config = dict(
    n_experts=48,
    balance_bias=False,
    norm='rmsnorm',
    rope_theta=10000.0,
    attn_scale=0.125,
    tie_word_embeddings=False,
    parallel_block=False,
    optimizer='muon_variant',
    learning_rate=0.0101,
    lr_head=0.00825,
    max_grad_norm=1.0,
)
Below are experts of layer 8 (counted from 0) of a mixture-of-experts language model. Rows are named router (the router's row for the expert) and show model dimensions 0-255. Each number is 128 + 32 x the weight over its row's rms, rounded and kept within 0 to 255. Numbers have three digits each.
After each expert's rows: a language model's description of what the expert responds to; "comes after" lists some tokens at least twice as common just before its tokens as in all text. This comes from a sample of Wikipedia text that the model never trained on. Tokens count by the router's weight.

# expert 2
router:120130100141176073112165143199084142207110122133084152107104189102146099121205118213207197139100099163094110128130102162091133125124154125141129145085193164101088193043101090096143177201106126141126145138095128160093137201143165148101184109113136093140131159147123151139083110133153165145110133134095142137117131098141125120122132192120142096165148093117097160151122140146156096128133103155151135077133157087184146120147137070153113160077113138111097073155162066131131117141123162085135120152092078163136081094132104128126130171189143111127127182112122163182136108173101144165098130156129161123084069195101107113156123098101100173166133124142163160112078105152139132120178147114087115070173093144172167162124094132175146139123173148069104157146157140156163121185101086
What it handles: Words and word-ends in infobox field labels and key–value lines, such as Born, Succeeded by, Genus, Website, Operated by, plus coordinate symbols (″, N).
comes after: "-", " in", " Rele", "°", " •", "See"

# expert 41
router:135114082110083061159139217122097110110140111137141166215130139109145122156101141137189068193113148171119077141136145117163172111116171149100160079123128150105112154091133137173098143215119079116143122070151147117172133164158095121169145089111081069169105087065110189173142170092120124095131141161073115154100137114103128169164114119167139092080158117126197147152162116182099104080155158173113122136099163142134072144150134112107135117191160169128121141137117178156129151133101145176168110144104156133144129107110172116093137139086143097090161181126141115080147149188112156136190110122148144100071167137080179255142131092122131141140100139149126123149153156163141089166106130144154101124134109151133077118111153097099111135169160183112128106114126179115181120100108100
What it handles: Final digits of years in dates and place-name endings like Ljubl-j-ana, -shire, -burg, -ić, mostly in birth/death and sports listings.
comes after: "0", "1", "9", "2", "8", "7"

# expert 47
router:137155106104143119191183116098031138115182124127123149129169159107095124106128105160094190144132160139148070132184102151104062144126108112126147121134105163117160088143118166129104165125131136102100138110088166120090132176164165117078105086136118119155102156149150167169112106197143141146182171135121088129133138143095150112125139099143142116088149053130091106156128163142154174166177152132145159150112145102137076137092144164096099087147146143185117101165141118064153098129092109100081110120086127117141111143171054140136122113172122141218124145100155169119103113181048109098060163095165151126168074153161162070170115129100103157094201082148146170079117129123154189108143153104161109078129108088151159141203104103153135192123100168130163167079169085175112122151131072
What it handles: Letter S/s pieces and unit symbols like sq, mi, km, ft, %, km/h in population, area and statistics lines.
comes after: " N", "0", "-", " (", "%", "/"

# expert 8
router:080117146114118152066172151156154060186177147104147099163101169122173059124113133119108184116129101145100140163144172139109104111096158084090131138168092151107208089078133131145171160050137107120150146169105160117136092107108189140110173110085095078100087054113132145128107136161109135138181118104154133150127139144145147165120195128141090118147141127171113134147180140090141109151115155191124105097159120163113151200106121099089169151156086146155119178175148103134109159162075042158139158113144090074124160131131155135123144141116140155127097161078103140180158157095154124147135113064155142127108094143082141168179147104084147057096154136066150092136166126163170126125137083133138104131129188112193140130125078096163144118151146196126125207064057138110165129129100139
What it handles: Table cell separators in sports, election and results tables, plus colons, semicolons and month names in dates like July or December.
comes after: ")", "\n", "0", "%", "3", "4"

# expert 6
router:117135099115118191167154136070069141107151118153128117135117059136130168089121119139096141138154135072111112160200087119158177099129081121097089184126110120106160053198155126086106146115119111118135128077132211100159115112143110137131084146096146123136135124073160128101091165142111058179116127130127090114107191087124167112089133089127166115125161153105120102112161118136087115138087098192073105111144119124081120192163122141071087093093202134120071088116068169102127194111124123121152106117106115176117162129076103137133112077134107165128107050105182134137199099127068138137146101117194129184118158109158134125117146202138151129106112111110128085083113112134174107126101173104068110121131085129122087136165148095207078130130101117123155118160181123127199132173142166
What it handles: Single consonants or short pieces in the middle of proper names, often after a capital first piece, such as M-w-etaminwa, Os-w-ald, Gar-c-ía.
comes after: " M", " O", " P", " F", " R", " B"

# expert 25
router:155159121115086153158069065103131090120154150118122179112128162168097147194096083172090097116150128170108184125145151116200097120114148147116165167119128139110151139176119122130138136132166070103150144088115175164161167109105162151103115119138147114154124167085077092107176155086145080174081141107171079133135107065127179109159169105156132142159091118111131109110175233131113119171109085087152150151119125154079177197171155095130103188117126092146152154110116108120148075147063147113159128148076091142128186113168093174162119116144112125097105178081162098154075147142145097139077140152105154142104091109113132113191122202150137141068091166092115181123121043049152143161103123134168105091128124134140177147103111124135133103120151073101118188099149162164113088105158131
What it handles: Opening stems of Latin-derived words, such as prov-incial, E-c-onomic, bas-eball, Ad-ditional, conc-ert.
comes after: " C", " E", " A", " c", " the", "C"

# expert 19
router:148147099069085131086169163064087116113162136101149133088182112095125098115125167099140147069088129170138114140118122113118150196107135099086081148202196133167114085123117099148120118080093156084133119119122107076122113105153098121163176177125095047137152136081139082104133138123175137143082106135106068150118098178189065115100083134116145082117131144177063137132097118150146088107179123164087171118159068130130148103119165087117073154107121179112159145107185124140119129165115131185128096091142114117135133132105140132115076119103159126185115158147096087101130058184065118097197187133139154089053128171086108163099155159154160130100107134122122094152088143108159154113115070112122136125087086148140103106191133135149106125132147139079125100050144173180156156079096133
What it handles: Digits, spaces and pipes inside table cells of sports results and standings, such as goal counts, set scores, bpg.
comes after: " |", " ", "1", "2", "3", "–"

# expert 40
router:085064102182086159139121142142114171128124142150091085174100101182139176143081102104092176129170114119097141126152178143145102104188135152103100114139129126160174083098121189160132090053091093166162161138125132102085124116123095134078081092118128156136105118159141112100138143122148137108132123121143097177145142162187156102168120215080113194121129102073134123153172152093086121149107137070082116050119173136105107191176068119166124124086171129086093138096051182111157126111154145148080106145136176174129152162225115129090117108182134129089081110116077155122180134079139119174128117173154155136140111105157154120172141196114139157159106130184159079118128126125128132096120145072104160110115111118121110118108091146098100196110126129098168089189153095136102104153108174
What it handles: Word stems and pieces preceding suffixes like -ical, -ic, -ion, such as med, techn, histor, m-it-re, m-it-igated.
comes after: " m", " M", " f", "m", " b", " A"

# expert 12
router:142089092109137117128084119100196087148151119117096167077130166097124172162159100075134132065157167128135092127124117146134140183185102137128122076096125095152108111112122081042121065071121154080089144155111086163121102110108171121124148098094170135153169108111127139120105089105101156062069059171192125114158105114091094127119102141096128148101187119152161151130125117063164108167105143123084160119148162149223120074174140169151131134116162106106115139134145163160073168109165161179129126112126093079102117117110120150221110119157105091102162131126124155181155169148148101137164104083122107156144114132105120122175144142120158121163139174174150159107146176148095094102130176076175112165095147116163083130165183100130107180098138162138169058175075150057128123100134091
What it handles: Determiners the, a, his, their after prepositions, plus ordinals like first and second and endings like -th, as in tenth, 118th.
comes after: " of", " in", " for", " to", " at", " as"

# expert 27
router:098119103103139123142167130160064151169158122115120080135129141110114110090118138124118164111135113181117109111109070080112155113179132096184156167090156196118157124077094148085144184129079132151144145145113027140102140197157119158126145133114053137153188156077161147141056149091162168139121141159128146046152161112172116108156140074070138145162163082090097107149109130118166110107125080169159125134074094073161109086164124105144105143080082139129094122167178100100137143105069097119072134049125146188119120120123134140132083159176171140142064114157162111141091139091128112138147126113134164080151106180102095135115106137137145126077160101103117129047100164184100107128184112153140117065137122067098169141108113126141156160114069148128124162107120072181136169166134120
What it handles: Column headers and infobox field names like Total, Votes, Candidate, Date, Sales, Genre, Starring, Climate, including table separator rows.
comes after: " |", "|", "-", " Lab", "tr", " Rele"

# expert 46
router:097128154094141161105091090063138115065164136149093137134202120205101147145095112165108095091129107185114111094148143149123182124128112122190139126127135094130086127164108158123146122128109108125100136071103163151067142121114105094170114127138069110099122130149086121131164132124197072120177153065161087158152155107058143143138088125181170143125160132174110095131122134172106164181130145075111168133161096172092096119099157158107102107092084088095071107140123089094122087119095152128142154091121165091112171145090079209122164122146109130107105144112144113118140138076207093175088126108098056082147146093118107119116129166069177133166115167139152116153144083129205125088146083163141174167129109137099188148145129078102105124137138071103087094175096147085135069144194133
What it handles: First pieces of verbs and nouns right after was, to or had in prose, such as f-ailed, f-ulfilled, beh-av-ior, w-ant.
comes after: " was", " to", " and", " is", " he", " were"

# expert 0
router:129140052073109129133151150126124132139166186136187098083103067129087178142164163062128100156112100066145147128091120111130079124132147171144103133094121073113126152175083187153128171125138182145097131088144174137105188135094168164139129057126188077140056077116130186132180153193134158106102077140151133115105146126161136100200163133111170150130141100111089107124139131150153121118149095077159089060129128172143107102128171131100142126153095146077194120113145113177175092189137192128080094128188182127163164135116096147090140096122080164130159118075137129176123161146152097098139120144164133148130143130130068127122122107144127137103171124089170192120113105127108124108164118111143104064114098124100183131079134173143165127143139072105118068096114077176063115136118140
What it handles: Second word-piece inside proper names and some words, often right after an initial S or Al-, such as S-ot-o, Sc-ot-ty, S-uns-et.
comes after: " S", " s", "S", " the", " Sc", " Sh"

# expert 14
router:156150161169187116093146133133133176101062156123115094136145140131228141159090102070129164145141083140170082165078128144131168185175083137142120137172151107153065145151152101130133143133136141075108130119109101125181092132151090109183147091119115193114165100159148129109132087143123104066192144143094165103145164167162121094113128105080089132144172134110159041135109169099161144081175153137114124118084165138201119164139082127104097118133064090116191149126115138149094122103125090151149104090130121076149114140123152142129091146105095157151103120140080093109101111213080100107075169089123147157102098157137145153161118143194189111157116105075163112111099182132130104153082138155196086134177124097105097117194167103143146163124143098077123120113170169184151079103122136
What it handles: Digits after the first one in numbers, especially zeros, in tables, statistics, coordinates and years, such as 10-0, 3,07-2, plus million.
comes after: "0", "1", "2", "9", "3", "5"